config.toml
n_layer = 13
d_model = 256
n_experts = 48
experts_per_token = 4
d_expert = 128
d_shared_expert = 256
activation = "squared_relu"
moe_layers = [0, 1, 2, 3, 4, 5, 6, 7, 8, 9, 10, 11, 12]
router_score = "softmax"
normalize_top_k = true
routed_scale = 2.5
balance_loss = 0.00255
balance_bias = false
router_noise = 0.3
shared_expert_gate = true
init_std_router = 0.0126
lr_router = 0.00131
vocab_size = 29640
norm = "rmsnorm"
norm_eps = 1e-06
tie_embeddings = true
optimizer = "muon_variant"
lr = 0.00292
beta1 = 0.95
batch_tokens = 65536
seq_len = 512
train_tokens = 389600000
steps = 5945
dataset = "wikipedia_en"
Below are experts of layer 3 (counted from 0) of a mixture-of-experts language model. Rows are named router (the router's row for the expert), up (a neuron's input weights, with its number), down (a neuron's output weights, with its number) and show model dimensions 0-255. Each number is 128 + 32 x the weight over its row's rms, rounded and kept within 0 to 255. Numbers have three digits each.
Before each expert's rows: a language model's description of what the expert responds to. This comes from a sample of Wikipedia text that the model never trained on.

# expert 13
It responds to: Song titles, chart dashes. Words inside song titles in discographies, such as You and Like, plus —; chart placeholders and name fragments like St, East, H.
router:129131097081128120116124140105078106097154225154110102120131137136112123146146172107142170128179171101095157092171109159151115150101099123099076125139136109132077111154156097097155164146182156108152059183168097155106139101149111097119121155101142086149129145131136171113107144162090108075080108099134121175129085070090114136142141127104173076125184101162117161124107115082121146110077133139144092095150158181130154147085057169150121110165130150110147136146122137079129109119151123151053150163108071178084114092231155096114155156098137084118093101113113134155078193095098084175142148099138148144146139116130105070184114130101110094127176133117117094123159090156165142092213171080111120119131076165189044119134079102125121135141137121169172099174098122182105141136218089
up2:096113120133088125119078134170132179141110084139152138120156113107110132107121131199123158152084161071086116167196157149090124098108170150235184119158109138121150112193112122138165110171190103155089115148094159135143169128088104154152123105147093111165149149168109089126132127150146135171150111154090126129146145106082097103114083097174122166143167163105100103132120125122148118164149154018146167202134113116081183106094150134087081159140070187120151175098134120108113169120101084084128119119123090132100168153112157132169138183133127214152111128149069108061112141145118120130134111103086180113111131192146165152149161100083149117125104218068098119112062165104129128205126105113151129139114079140116182181128150135073122143133095075144126163086095102112163140113119135
down2:138104136113117153127045122185112071120130112099176161092087155083174138116145180153134148120139139119104193152150142088113140179122078100150092106089141059128140170117113147110175102144118102137124087135136157129092113109167174131129148129137155117118079105181116139135159089137124136115159121175170141069131102110160122102168151127132165149136070152057096135127177071153152079089184210186137133107154140164110122136180128088103114120132128163122048156103101163120143119154141153150128119210126110080083103091135164139148109198056132127129098156095193137159143135138174106116132185129158094127089166108107204091121139146158072129160081161118143080151168143123063143110097089081145129082029111141157111117076128167075101114176156147149151129161125190141118127138085143
up3:093115107211110129091103154148155114165139118078167120119213154139112160174119159100086115101122115118090143101084159152165193154108124124136178097091117145113128114111145154151159114174161113152141138122060176115113117084106085124130085185140111144074120100111091084133179155147171157145121084149153120129143157145167166109179118154129130110133120059124124116106176129168182169127177102066117168153098178133121174168143112105173109085140138197086148145116197133209127113079107115088106110148155136158156133101110052206091159125092103080093087133156138084064112106096162073152166130083103149159126087111117119157132141120110151096090130123122127157132169200084122131086113115185110181145165154170172144095145105136153176097178140126111113168144181088082150108166147183
down3:141157134179145150105140138079164086103184161139125091097140134113107137126105110146128168090147151115085156132111177080125101163144146179095125130183088104138078112153114114187123107191134130154118105163111087110165107052136084138149105145110067137104101152140114131133145170077152072133095121161139189126154149130119176138149169129173164067097151175186120144157085086146116122123105100080111104137138115150119038095140126100184154135098084133130084101091103098125124146103145108174117087099089120160173131164097171162131035077145109099110128162202123138094150096152130093112160145176066135074135119156138151112197156119082085078189131140175112084139124100171105097100148144119141135109136184092159129112134114067097062091173174136055169148132100106202176131138119154
up4:111176117180121184153135168097171152098134107077105120135169147148128154158160088132165128134158135130162108103172029087118184131115117170177175098119110112134148176091155119124175088129096098163150123140050104150107056127131132097142158124132160155147128143086110108100134100118143159131108094095095104127125119149121138163117121178100193190096188095165116126137111186168182164172177148129111089188124155114110156105114151122145147146101096227114128146135170087083173133097137133173135098130122171153077168172140092152153115126101127167157135114097111145080217143157189053166122089113068144082127186133129096157118121100093132105073159113156099178093126150198141170148143114126173158057156177160098141093200113129111138163154164096145148124127142129121129131101166139
down4:076104121134088129189150202139132119185179144094165172119158109061102112141167142080078169105082085095140131106147131149167165136092147127135094168155053160110092193102117085189130109103166118091121100121111123106127174128148132166075142150164169164130153101088125164136107202095087119161159118150077135110151127147142155093095134091068122154060135175153110172155171149129112125149141097102157160144123137158149134138146144170170162194162094176176105105074140136107097074130240140141111145099184135113144118122080072092080137148121166176145126102130127128165170137132145143166162207158130097166136079141110150113160111099062107126103155104100120080149090160083134152152072100116152126122054126093149163126110101087138133099090153174153087158131139086142104110146131146
up5:102195186205087131157137107158098136174124113104148097116204206109164151165120134111133123123096092102136142163136112183165175140164182075134158147093115149161132103108111090061179142156131118151099149135124108114135130126092102149130142143126128139148156122082189112165149068136121080107116148130163148127123125132162180145123142129146153162178142096106099127116124146115202129158185083144193162186175098149124167153143143142119119152162159157149151095138127101176151101128114076171144083071119154102117127109139096179174075135083145149106154149247138118070149135151113166130150106127114158171110146112081133113124134080074111136075117131123165100136089156128117192126131078184104148135149180174131134108199134106072173182114131102061122141114098102110180132056186106
down5:118187102165148135119167154135144136144187107067167108116096070139093162107059146124065105102145130172174135112147136107098163111159139134125093112144061178110147117128122139132129175130144189146161092122151161119130145103037130127144069143121155170162157073151174130187080072117141104140070138106104162087111187130125147120089113120143089102096200105088107111183082133107152143159137147129141090155214136110115102135119139146122141193160090166115105134136203088145096184145136117185108108129082152126105141111123156087148116162153136106130098151137173132146094088117135100075082115105153134055174084110066109107098184117116110188118118156142081075166096135137063069156139123086070093118140104124158111141179139160137098134064112133120131177205136177124140150136163115
up6:060101147127117133149089131160117170150106136165148141131166113149140177138145078159121111129125177168128157148195135096041153141164145148097105105072124135069125173099159117086143059159102144138037131144152186133126105131115119140132147113183203160162114164151130173127144117174100172127135095129129169100163164116087114148103121113118124172100153177159131153096080077166157138177179081137094074075158115099117090140172075111075146127145098125165141116155163142113088101104157148089179094167155100141135108121116126130173123171090150179150060124079098116109135152178145140174109097139043123081103055126133159173073170125078106131166158154090116092202145105164121127129115086096169197125129112138096185169156082119087138093102119107105082155116129107113084127120135123
down6:166041102131090170117159116147116143181112102080131084151092129142112078108207163139148176144192132198099146168104151128164127151152173114116153108099128172175130125121090117110151170163162174164155172164117120132152121146082127132118127150166132109108057161153151138099104107121123103166144185156119161149142130149093167120183141085087160090094165154089092115174170138129133156099069167143121095176129119130192107063187177122086105117113160184145080110110114099124141128137084142129204124133209110130151150128113138092129107175133186146157157138129121084128136059121125122141114083165093124117133189113164158032174120170156128077122122114114188153161152171108139095115130140108121085096116132094167112095148134065137154088112123054146124128108161131068049153118139146
up7:087169202136148156135184131088140191092137132068103110143133115084134066127082155165143130108144148137149107109196153153096167097170212130106162130071093157106093086081103140110112102130153096134164114122111166134121168125147164138139086075187147128138149112133102140164130124205113119126101067086122137198085169120105149109168143140150180112146143109090148158163080141164137121133149162193068152129134176186097113136120092131086174152107106151102134126117177104126172165063061124137172088125139121142099162106165125129107102108116074208140134107163152158081111124123153117153126036079136147114092171182136070105080127146102059095130113153152094118106129109156163176152126152123105198122139081146102129092143122123138121187116102088204124142102151123127167122175166115
down7:155095115076121158088087146130145150186068116075144137106116102086142141108192155127070133134132141150094137205102104114121087102134104114068143043108106146149140144081067082121136127127127178102125140151081152166130132113137146124134157149138182159133150092122149158178137125142113107110115109181103066118222133152127186108192089101152113098101109162089137139099106116116147103145116168160172089120130126117081132110123106098063141116118087132150144080133195146138049156133080104118155184143190078170114140155125105135126174181104175093092113177162108141160134167128140136168153127133198142097094130131155172139082119096120123087195158058082163106095091090181088120143123137065159132139079110085142106053134092131124156115115134110080113126098070068124164150152106151
up8:110099115118131129147147119183162104163151070150159152142130131155131187121096091152147106082174165146185159145174104103082117103110145191170128099141164101073153119076119131147087114157124141166145162148192132133130134122096139142167111152086143126133127120067174104169149146099159130136108066127127083111203165183110159176157122154143122110140123099140069047122098159092160125106167128094146186096135103145142158149086110134073154124125150119149121139185166114135113135155105125128119129174150148088124074164129159129185172152067103125179151130108156147115085117155140134097124075097140177149090098105150116151098100123112174155111193117165086087194099097133157121131095094086143122145145070115113106090149116167105061104154008106222136116121153134145180034168127126
down8:170143105122117119110115095093114114168176174146168147136134104073151130105070125127115117156127124141137112079120070077144079143141105120114162099129096101101076133121146071154119190181103103114071121121092126158134099177175113141145042149169102139160130121139128117134122077130164132145135124138141103136112135162131179141170086117170113076125100103132094146108127094111110035119191112120099169144092203090141141076147148113123137152141091170158163174092109174155108158132117158119164112159155120134134128120156109135145103165086116090099161151219150045161142112077053094147182124076080092141141103153134176087127148136100114156152108104112153155161140179060101107087138095155165140158096165158085167112092170113131096136220192141138088153121096128104108165128216187
up9:102226162102092134159142116110155140117101075110094122110178056118116135114152069188130118075115166100133113123144135079106104127111103111133132125076144168109194135126119104106150046114133099205155116109101154070166115122083185116079119141118156162114116121130127132149142144126154136135156125099081142099134147126050188136138168115126165138145109133150134177086134131131187103124136099121156093146097125122107189135128126077148112114137163160174124175165156159156169102088120114145091100099112096194141160174120154108189159192095095172141136148158115099056089106124143118050152083167122169173098116133117122127111225136075154066119134136099109132160127136172126169160170102164175148125085096100070157154135122198113132120151130107070150151066129150188161098152179101
down9:135148076150141152154188182131108130102071122118127132149143171168145136141077091165155092135114142153122125150106128084123069151140118138180171141049103166114120093114113120105147155135121115168133100186124082174160055063134097156114099124143106154105116129132130140089079095035088160119145134165125073128149118066145141127083143111123118131139134137084068196093136176184108106100165198127126106153134154065092118131148094147068126083124107162121125167171144133108110173158099110185149104065123142086112149137118081189146103119187139120088164181142202131104141151167140162177108108103153075071132133132077060124094123144051188084144139115154161125100094151144125154098118125085205112090063113086124130184135135113107154110102129168118166126136160108125155132158087119
up10:147152122124141102100126102062120165097080132103160192135126102091177154141123165172111110104084115182145127118145145096119166146078141170141128104089132157137171154159097156094131081133130149173088100116112157083190090147107168123173067098093139213188085134104102138146110199146144117168131122124109084082127118060148132150177101111145204139185091184091110103134088133124169165170111181118131106121138118156147141147136164158130161128114138101134086101120200095060107127069151123099141127081082136154170190117104127128164083124120142180149101109124163124143143107120171129122122189129120118091081146204110135101171164065076127088119134119077131135058213122140118122127192086153124172101118089140172188157137110144136128121197139097119145157074160129132119156168094151
down10:155137177122169123183132089076098141125086062141093132076157117108127104149095098113106118146136111137073097171122162113145168136145115194123127129113155150142096153098121166121093143074057125106134088112122174148105187142079100169051103109137112096194118059103153089160181078200124123147165134160176172116127161101126163116072118180101133174201080119118138082130082098163107153145084125147137126091100166168127172119127111157141067106161117126131173098113108141115108148157199120127117203168153140158165093096190159152141070104099103102092132104145084137136124077139138067113145164146112040077130106137136103114133138114112186144098158107177134090107095132129085136159117091109154122194128112078150115161143159128134133141143153131138123051147196162103068102127120169
up11:139105179176131117142088101123143150115119140126149158109173154105160219166090083077192107145116068085163091209158145126130118115137175075137110122092137174151071126093106095115144076151083125175087107114111144131184141151124130114125149141133128173141142071118097107147141120174073153201127071044107112115162136084095055151206092106122152122110144154139182117047172112146119135142183141132133146158125162099149101178133124135114105100112112150130086128126100136120086158105094090113100099154100144103099194057174061207191126149089136120135122162139119148089094079090151124097112195153150101080154100145164137149109127088112094093142103151118121116082146153112086092167131102132098174096092162147119179115166118144139117115155075144123094142084120165114112096121133184
down11:144126134155121133215140141116131103102103124188123171132122111174086047115148104124149108132156159134102133116120106114160098136108152115196139139098119152114176102146146072145154100103104105086090182108060172174113108148157224106151145128084085131145095087095131084122087121110150089152126153139110120122150178113173132135152144108134123145108084166177100074136109150160129125058164128165131143065166094164018110128138170090166116089107140072100108083185139137037094062114116094128075170144057133081154113075150088145095121155167076130092138131113141123143143141154099127105128110111159140180118143057163120087129096094108146110127084145100126098118168100165109132137142160115121073077135177113188086136093108141102075070157144134063122142135077107118151121159116130
up12:068114093180156087137189188102143142078045101127110128124127129162152146084127166132135160140118107121101120146155115110142156096109097134196168098107116189095132090145105176090094140187141154144104123148119144128183120058083155058136116109080104106156114153131080146172153139123156120182092143124132122152146125097094134129134103134161108087136164144060163071145116118219148136157153121117153152092182147155123120157069131139169117133088200143045159150114128151170121169071123079136087118130125141116106116148213119157156146128128153110154080173153077099116128140171104143062130113122144134134144100102168161127150157118200149084178099092123099158152073069163114069157132144170095119162122188088089122130146162142141094171132148103124177156183161142084137061157153116
down12:132070139131067115082133158093167079160096145097185084159119097170125113124136158099142157152095142132108133129095082128177140105104088104092119126100084061132160124162095077143138089096167145187174088143079134146076067104167129113139191139142148082149108132184112101153132118111165110121113147118112077128101114124119076139102116231108144112150123127123142098168112116079148151144142129152151204220094066136162148106167090110146148195090094170117093158129141163131161154122158066072076109177106109080099147136118094080115126090142128181143137130127127115108158127169141105124136139159114087120112152184124179152156149174072084115101199127151171133164123119130124141148116094120033129108116145143106099122111156201076095087099152171151128113099144201113124132134060116
up13:174153116128089174108173081044161121111153125067148153107177133139187106115092140135200172137164088154127176103124147106112115079123110157140069130064086162179089184106125150067129090191142065119132111161111146129162103114116159131100145044112153142150119126093133198166207135110137171126102139108107081167143194095122058152153133132132089166118183130110179161122128164135163147123129151047124114123149147166133147127188112142205161095117080115147125149091127151112159122098097117161130154138136120143118157168163077121103084147152105111127135179144132102045136190145157135184121083129137130145121161146108143141109150053110169142207090121106066182084091117085119091147105133147121169143123131184169139103133143119169148110143109118167135106147148124137149124158131174
down13:118155139062099124144115170178141134143138104162121140152111104178110127084078116197115096140141129194130104133106124150135136116141073157114105163170176148113123147111160097117128140142188127099070150106137109123105157126144182029155082101154152152117126131126115159107130125115099166192155152078103115114148130151102071140127143143159125163181157135078156097114074160147151156119164112105126142145131113175111140148092096119146135156157093116109141163116161159145109144154096159094187121128150106113118166122235124116115151030150057142142149203147058196134190135191057084180158165107075179147137178101115097176130131154152159143090096108088129131053163171161165083165142103164104140128141125145103090123091119075159119164089103165171180085093128106130113148104107145
up14:103106135190111179100098117164130119109133129135120196178063100094093160177126139183178102080110113153106111147173095132142080084080186143129113100111099128087098133111109151128116068131169164112108119103141126204177123105093128085088095090111122143069088140186044119112135094158139106136129130116156111092183138114153127092220138164181132174112134126165118142133087151142119115174147201101107150146141171150135115180145082131100069136061122076120104100149138131102181160136185131105130136144131133161132130170140117175199067129106111111154139119174149145070167095054234115089077152113137128152091155182088140118142147117113059119131152117097101156107095117184144160130078146111145157130119166109134151157088149130119153122085168104132122119101127182089154096142097126
down14:074121096101146103104132062168113116127140124141132087133132125154085152122157122137103112161118115154107115107107127097125192126123173162107165162124170183172148063188104106156104118177136086084180175160134162111101147122092144095091120130127016123139151147155125120142125143097129156068152167086089208061111111186064145109127119135133112114130123174112110137114162127126110106059154131109132120135100112110131122107108123129159159154147170154108134093182108154131084140151106105186157117138116115138079059110112094108149157109120118103129153103111116151150058147077147075132185030143101159169085137042090174144178134123148143148220114146219119114099080148133130132146095104078093129112148077155107121077164074088154109129142111115110123103184069074134136150166107119
up15:114139087187141111136140193132137098185098119063151154154104099165135151138104105132165059157131196161112090139085139075172194172146118175128156113105190160124138112063163121079143128174132157126141163134144154132138101154136167143124086203179148192111090114181073167167182145059164094183123101104133114136130078137192173160107136127154058170181071115085149118120160143108129122105111119127184125130176072213175121104159149119172114089078133127074097136147093141167061166126135125134109149118086078154159139138146147134106138147110175167126128116188130131119127136207060109091115119074122133138105083145133136130120130096167136093137135136114130118119140103130165126160098079106177142173091101129076172125146159190139127159168126108136123098102112105125130153166177124
down15:105092140094091155167168080184138135156109193088193177145110237104131132139168110093114076075148160158088105132157113133146142160107153154084157180173122127205123113176145206135173143149098195093098133103128114066194145116108119160135186140138166164107137115110112089149133086148139137106096150142105184107117150207088150124135127149156054105149089122126152140116086142110163126101106094097144147178131134101110081149166121099155141091078112134151178160151161111155149107132127123126139161140115122095127140193105113123149195085200166151118136143151131134165114103163121168157073147148140146199146139108180077133160168197141117091134127129119119187098083139084079150111143153127096095101081140149131077131172151127083139068094145140125084156090145144102124156154169161
up16:110103169142178206130097091148169178105099140087141155085162121100122147091056170160134165111074097175136104148119134147117139104135125155140186124141098093133190168071100159063115133158119181169161155118129170151111111138103107093124106084103107195132068115131135205098163083145110156170130139086130124113139166125165137122097150130139118125120077161150152144144057117101195131163167148070130145145140118126148151128202094152086075138132067158123090146148151101161139119124027117181082176103109168090117141119106114177147151085132113166100122108150123143050170131127151158147167126122089150084118127134171037082148140080093118138179116134102105133144075120126151100092101166128141150170144141106084138229111126176131121085141079181147132138143118171151140113107125119
down16:134096072112141071099165160080133183132133144131155104073120116175124135068088112086158134094195139173190134141107078170102141122143155133094151161159168129119111143134114103150119159120124133162132119170059128087163117079154092170152182096164160151116123115147137126169062146131115147109144145097082136133071162135165057130153133142153161168127134152099064145112158098120105124067126164131134149108102143103121111092192126120120097114122186136088122117095139147123095168095160168072116149071098121068104173165143201161064142053160111112146143106115122082139074153146093159143150137132156174167076132130091165101122088125082081148123087056137150131183108142152109104154126090101166091116141123126150219111128158143140152092176182128153141108124182160109138113037100062
up17:102146167213128102126136147118136163094117141116166192132137124126159206125131126146145128118066129193112106124069118150118096098154125120186180100131101148109114097111145103108145087198147064146104143080108152162191098204082155133080093114099105156169196101127138072138151089114138149142156146106118139095123205091113187172162128083149124186092110171090109104137123110158109167160145155137133095101124137068118080167090188119137145139088072167112099103136141134158117158089109100139112109139119129165120181165129072125094106138138134107140128165155128175082143126098138120189093142192122172145102103161148112075145126144130132161155116106093193192145131081149124095175131139166164167157077172106066120176156102114153098127159066122128109175076144105119121048071120099
down17:131157013035099135146123080156195096108121096100146204073120120143128205113153191077135131157100148112146097152144141152119138136183082183129063167121127128144076141114139136163116123174137146115155170154141155137153149145096147129052150116128135135115086189125133115174068125135128112168093153122095153150196112082214179131100130142147117070132157089097101141080121122176086128106109134107123169089113178125132152109147140105122112169169144092157145157018121143054113114145181100092133088199132153181148187131176101168104109165163107105114145131106111097185124142141113139130115126071100137151114137119131124138107127126171126150148144165129151125182151127134129199119107146110074173123106179111118117130063084128133138149191127108160139123153087141138156128130148130
up18:081121082149154170131166150111122131099091098135086152111129130187108178121160125155094134136158075105118120124187130098139092130110148144115212108112075151145164159120114130117142053123141191162112097140169162088122118131149074075132069117090117189096094174136061167040203136148085175112118136134113111105109127161069167138105135132147125180101081084165159134129088140080150147178151152155134118181117159063138108191156119042108129103100147155134083123151228203113124169130100137115143121138102089126148177155083099193111163143088124202090103141135147144060136133144137097090080094139084138096145160087155095113117155161120142144163113096132138129148141130148109125152132109149135163154118192163162142122148165114108103143180082147162097096139120113127135070095155096
down18:136118101145134109196121110094115114136065157144074126104136120075147101109144159125107124166142179168118084145133203085057127117117138158094129103139097128089148130134123152072105140091119113087161152157181107127191214093142115146116125123165078157178078132102082115079106130128131105106133149191137173128119124171127102118180156080129157138111118105150112098120123111127078204123095156092085161140131127118128134117152111133090120094110179183139065146052123109125181132148170168164089159146093158126129149142137154062182101108054108108161083095092116141128108134157104115129071073226164181097138157076110091154115118132154055157145157100166153114118221128104090131151132137156163117152191114169144087172151135156124089131102121097080150110105137157078086167132133153
up19:105115152156109176069185180172161188134111090095165107117165133147174171078084157197104097124136107179115105144139131096164111115144150210185216131087103154060171123107139130132132109145140127182159148132115161092190136124045110086118114181115165165122077146084094081162170134126154081182151095148161125086101109103142090070127124088178140146132141166128138075151056134164163144160178099041128156110124129105147125122140121079134079059159154154169148090103157076103069131145161126148182091123144118111155122110128135088110082193081165123170075169131121148097089078123127122175151087094116149128079090154088115093122116126115124141127168097090127168135139095134174149134139139146123137087111166174140140111157141149100143153182143149131141108120099121145139140132138173
down19:117145121132151144136189171080147122094110168157149092097146117117164122145131097158132118107167158162113098137107139159161129041104086086074077123130130089072097104121118129115108077121165152104149138112146093177141162151126129094099166100107127098182124148177105134151111184120155113088132157147160169119099106168171093096124104140137097201134102144098114151169153066091120112102078126115096180142168132155198146150137055105124183110175112130104108084135115107165174095114150141099129179190131148116153099152159137122148139167161179060075093157132117052130153129158143162117121084158142129050100175166115146092124097133127177152174131132069084164203167130169134106161169198138123079151124136127194167116112147076092174096132143184114125117111153076164135183198158130
up20:042138155184117115079147125108133119147144119067140076163136101114137172112122119194092130116083128152139157131113200097111126147127128122105131140132041172118131131123146122098123087121076079158121141169113128086139160139131172123183158111105156142130112122051033169131101160156135124130085097181169141124129174134102145121143071032127136146171129085075150131111108170160140068148162119107100141204124132158134184116131161120145150119100126121146084180145138165115176067161093144139075090121143139116152201146097115092104129104155146137099113163101090110047164100137111157147134096205060117102111120150128152107118181068078083129133099145092121155168063049149115088115127149144168166124146159139087125155127132193107100166173126115151148137115127157120129107172135076
down20:145088118124111151087085190134113107109099104140126149192085127125128093156127075168124151083076123142150103142135188091100198111056094130123156092130141151134099163102124084068117118130106162172106192180158132114145138154104163123105137110105188198098203141116083139101196143153123115146104137093129139148128145093128100124132131095121113149117099088054071110178116100209115101128100138108144142192187146137177115171119076053082136113144177094114103093111105138124121109187169148152123099133116106158093187161155137070134149157073152116094127060197154131116109143159106134068095129130137158180168109173195174166124120086153179046114142105092136172137160131080085089129107126077142090127113124125128119107131142150126112146090112079116119091174143120108125180137162135
up21:082101178136116111161116183178211147131124121121128148107163154215170076110132099124160133130159105093161148149107128137158131134083162172178134093066150195123162165083086087130028063145139201120183154128099157182130135156074145095075040109164143126105109154077139165144129148130137116142136180106079102061092213141122142176123132172104124144100139132166148131105105130151164125113172151074136115110164142102130135100131134176162119117124127115126144139117116141123176136105047088080103077126145167141170172106112113120137114163083156149110080148121152102074131060116088108087145126098077130061109097184144150156079140126140160123086104106135123148054124172155132089178153110119119108098142185143109097137135115136166182145159163123103158125111136133164139103143109114
down21:190151103106097075106118069097172149102144140131081152077129139078102063111181140118096127131110201040143116149105198122120169140145076115141112157114139126098102182097141097140146147103179181120085141124110123087131138136135090116120169146158067130150127132217079080124133168155104112091112077135134162093148096141149103139120087094156127154097163159184120105145124097172110130115136095144150119088126149127124131060072120139127088158128121092077118168112141122160114156141106116197125225092082127130154079164217124136120077154183125095144101108171128074112084125127110151066092091100182067098086096122133153164113124154140103098100171127079153110126113111151117128106083105086131140135110109098123209136147106108082119142127129092106186066133130130124152170183153180
up22:091175161160188161082159174151052107061139131120206176144193156135134203119131156119121110134126118097093117185133156106134180156128195122164153086136100167102128105071128137134148109111150107163121158145118127094114160108132156172131111104125143122151115085094080127085090122087137142124210178062146096130151159126098107136090144087154082118133141144088120100084127175088111110153183097098129110117108110144168093148163165130162092103117126147165089139175152087111101161150063138109089052137121149159171134117117116097133150149101178117100100177157109161119150099150147201137105131084104071129073129155150172106121114138149077095165068181126158123120110150122139102197138110161100125113156120145106118138111104116097153101172060167154090200093151186067146068078115155
down22:159150120104136107078179154127126097173099120139160159132098070111139176097119127140143106122187123087101205113134155146137166111168168121091141169060161176130171122123142168151144137110096169182171115186148076099075098113119159121133176152141126098179115155078090067195178135133120141162109189153146131044182099073092125101140072111061131121164180196111108141131153122184137092122160107092138116161099098164120085178147095137122071151155160131090088101171133045173116117196186164147106117087103152133124145162128151126123115164163103134108158153150144135173103079129121154117171137135176108138106126158138146130186087136149122126167135190078130115115159077101089132124106071113068117168102119143150105082111089126130169147126136162149120148114127135215151172147124149
up23:093140105207115123160138128150140112163114082128207110110181124141130121151113120159146127106077094126156119120092178135101155176102183116138109088082084190125166106148101171125118096156165132160127158088083145101152131140114125175175094130125119094142109152102088093091105106137165147126128091118189119128156181127057095149110080143154114197096132094110135161136160119161122167159200122093090123149099136078109113189131137117107113133085091124150160101164127124176094191120114126164097035162143116157158113078114072118103135125140095069177093158167061099081159130110169083093145068093068098091144100155106107154135149081132115128110124141139118142113155132176136151162123187159147180155182192123118131148173156236145069131140114052124155117127138143116073136094103130
down23:192135123119115134141084152136153107158051163071111162122094110057134137140119137173151187059181135107133187158124095093125115140059119132138102156150149122131094130104166108053140126135129112159098140092108114099146148089079158117136060076120134115091062173135128156097106074189176152123128109154098176150152120143115143141134144123171106076114172119142159149122117098120117073169099108141118086165082111106170175109195083130137082168155161103135087090131149180095137089149157163177108110109144168118123136050148095178177159079157099126078078118184129107164102094111131092122137084157100131157097187079195129100154101156101112175162128120097068121057095092146168159164101151111127130116144070140056125154143158126152133079134107083119167140088102094124135139165108116
up24:102132142190115127153171146146130185144097140125158124151139114130138163106111126197151147057087121196144121125056145170119134133146207153139169071045146101149151160073128087187130104125159188126126079159126132111138132108123088121159128137130109170147106159146051112119103176165162117165136143126100079097138164081179139074105098140114140230157101149131107103116094097179149187116165072146152066175163135162107172095170133164154129112117143123125097152152129114111129150152111118101139123141079138038177156114078087164149151189124127147102092128144147052143159146062150138092113111114122128163044106153151130142114125144093146138159125197136102079138137071139150068119136118116167153111112145122102135155134110168104111159173106134126112190100189090095099105160138167
down24:125138105123119115104149085098096167048131153148162090116093161068133056123188167124104171143115061133126101126127095161091121099125100163108157100156148149095087155179112148199145134126090147117100104087119145139128118070148078118147122172122092109146124162106153100131115129117196151129127091080110134179176083132143157204134116179147126156153195154073196128093174051105092131187131198119095131164153156104113119166098127142101170153114108110114126079141071130154115069142120161167152163140184080144132139132103169132060150064162139140199096105166149079118123180080122195141103105128155155232096141137136156119135103179115167117127120130100152156123142175125068160150080114102167136135072118161112177146137139118132148126128118123151185105151125114108098120136080157
up25:109147152188118182116176189070147132104089145114087145128185148142151168115088137148143080094176069152149112138094119128118176154120152129141178123196128204171156111118145144130166117145130106114119151108148122123169104088100166168102124111117124156169131099109112132129053119110078126126096092090130134121122195102107128125182107117099146124062078144158112123089134103100154173064142139098118177127077082155145170169074132050137072132145125161143078055112189183170108134096095108147159123132183127153167069149112095139148187122132177172161101123151156140035180137161122143116144105172118132113081112128119123124155185141107132156076080166124163159158110102148129062143152151192162217151111130150140174062124092147140139146096116100111134136119130135078103102089141134
down25:053164113112170177102139138162144102153183159113124174120167163204116171123139110171105077109099136104125175138173127184102157144162106110106098147105093111146139147141128177183170099153118110118112154111148111113065100094168052076150143203118085106141100129181105127137093155135148168130116115129185135083181136159145190104091082094126107084104132129096129121119169155114072108155160133107112153138106179101124165148106166134129112153085111119086109082132103085158131121157176166137074113138177122084171099183133127153072122122124122126084128142152110141125094102126138208128219072149190165128146171049127121153163089138108101104175127119152106134159185146088079099182130160150139159157110173098155174112056163131108126100091122165147077130131155055143142135145096108
up26:128137120146129157170166061172127187165073128105148105155078107089103131078132158171164114109178079191192141136143133158129151119133123154175172083131063128115177185173088125102131113150161152147178144107104110128154124132221135087154111120152127134134115118128084140063145138138070139120118111143136125160099157116083130153138169152176129165137068099150170161103101149077132132161142085155096129155143158121132145132130161106157126112082103131159127142172155158190136125106109129133090111120110161108173085080125070166092213117162117139168066158166060080040133160200126103122082144177111167087121123170187130066111101149055108132092157112089064143103119105175159108099123085118132176159108085089115120118148109149130156134122105129170125120074147089125125058120109128
down26:118111124109135141118145110111158155176094099132116081126148126125140127081156152124123130099066134112115124119181102176115172093158063092104082106146158120134158068136194121082127110146134130160109164101078187122162166086112123129077102175129112170104134132134098151132152164139132165139212139124092201103079127134130101159110077110148145105091173147170138162166141158150099127172179133126105121084113160109127087077128133125113131119158096159158094080148140175180185169156204178083158121185136197174135155156173138092144109126126134104097189117151094076057158106145102065083178083127101170120110123137119107127108097159161128187146161145085098100111088070101091099123138094158176189159152037122099110119128132133104075143122131178158166157143145108128164174123207118
up27:104161147126119143131117178159141120116089080130118179152187144181174159124126095166149130158120158155142154180092108115077112054116153205144205059117134113109153171054131165117115079169156115122127099113100123076088142177106215130091099138128207164185147102137118141136125112134159138074115131100071077142115122083200138111094152147129109146090169092078129138132136068078181151132131105095096170161158075106154134111155129091164111156054150096122143052127141125101119131105164085095121098091118155148144116108157100188102101186104131154112128127148137152062131108148157187132130064115090182105138088222125125107056071112097141162157127130087135170095129117122127108162115124150155175117120142146137131128153118146143110174111161147087180164126157110110105119142112107
down27:121131126170125157166167109145094174162083105133101111109128093124123148115109161128167121174037157119111068101093129109125126102115065116108126048191149189105084039168126145158189087140120131060173104111125105101174106116084109122177142189123146145123189176135154132115183083104174076110078126158084107130117149108103118095091181134138136199120121113158122143069169132123107098185139130136110170154047135127131092090151189113128142091106152162137145111154149147081168104181185122182091103177171117112167104113124102132153098184148100144156140136197122109075117079122103099161109092139130102184129131122067114105104135126148124162130139112136141076078092102152076140152126112087157107158116160127144129149173129134088137162152138087135150085068159135085128188118136181
up28:048107131202145133114141153119140155172133128050109119145165111155126160164132131125112075131116148152117110170142105088154094126108119093203201157124114069110154145091160113112081133155094135152155151109141128165146147077128158093144064115116092163147142133152127121098103158123080064148112132121095169127162162148157116116105097142138109180131127100084148063127114188112135156124073115075126037138182119078110123116179121177156079143061090081126147141147134104089133133156148140152112122127141117132145180168143105156076092085184132142126098126098122139087113109100115156125120153087071135056122120202140109143102168133090122153180167154164134179116110128132106108089149132066201060153143174118113157162124173129158118074127098154189056147199119108148075060112114125
down28:159081066080088187112168066140157114103157135077110078111101104159106102116124141164079121101125156105189133151160172135076090135128134155138143148092131122166135123182144133094108144135158144100075046128117138106125174155128126149062087099112148106134156152112151135131094143149128115156162093138106126134137124117135163126178125115090120153085123097125102104064121078107128104168070126161146172170144121112100124172168161147179130204121076206133125134147123166149135123140112142153080129135135102165109109083113119130095143173157183088147107099101158159160127117158183071126131102068137147197080172179120171122120144128142129101140137140156101171111135197075130042072230134146164130069162150149204155143129138208084121094081197116127163124119151113157091148132139130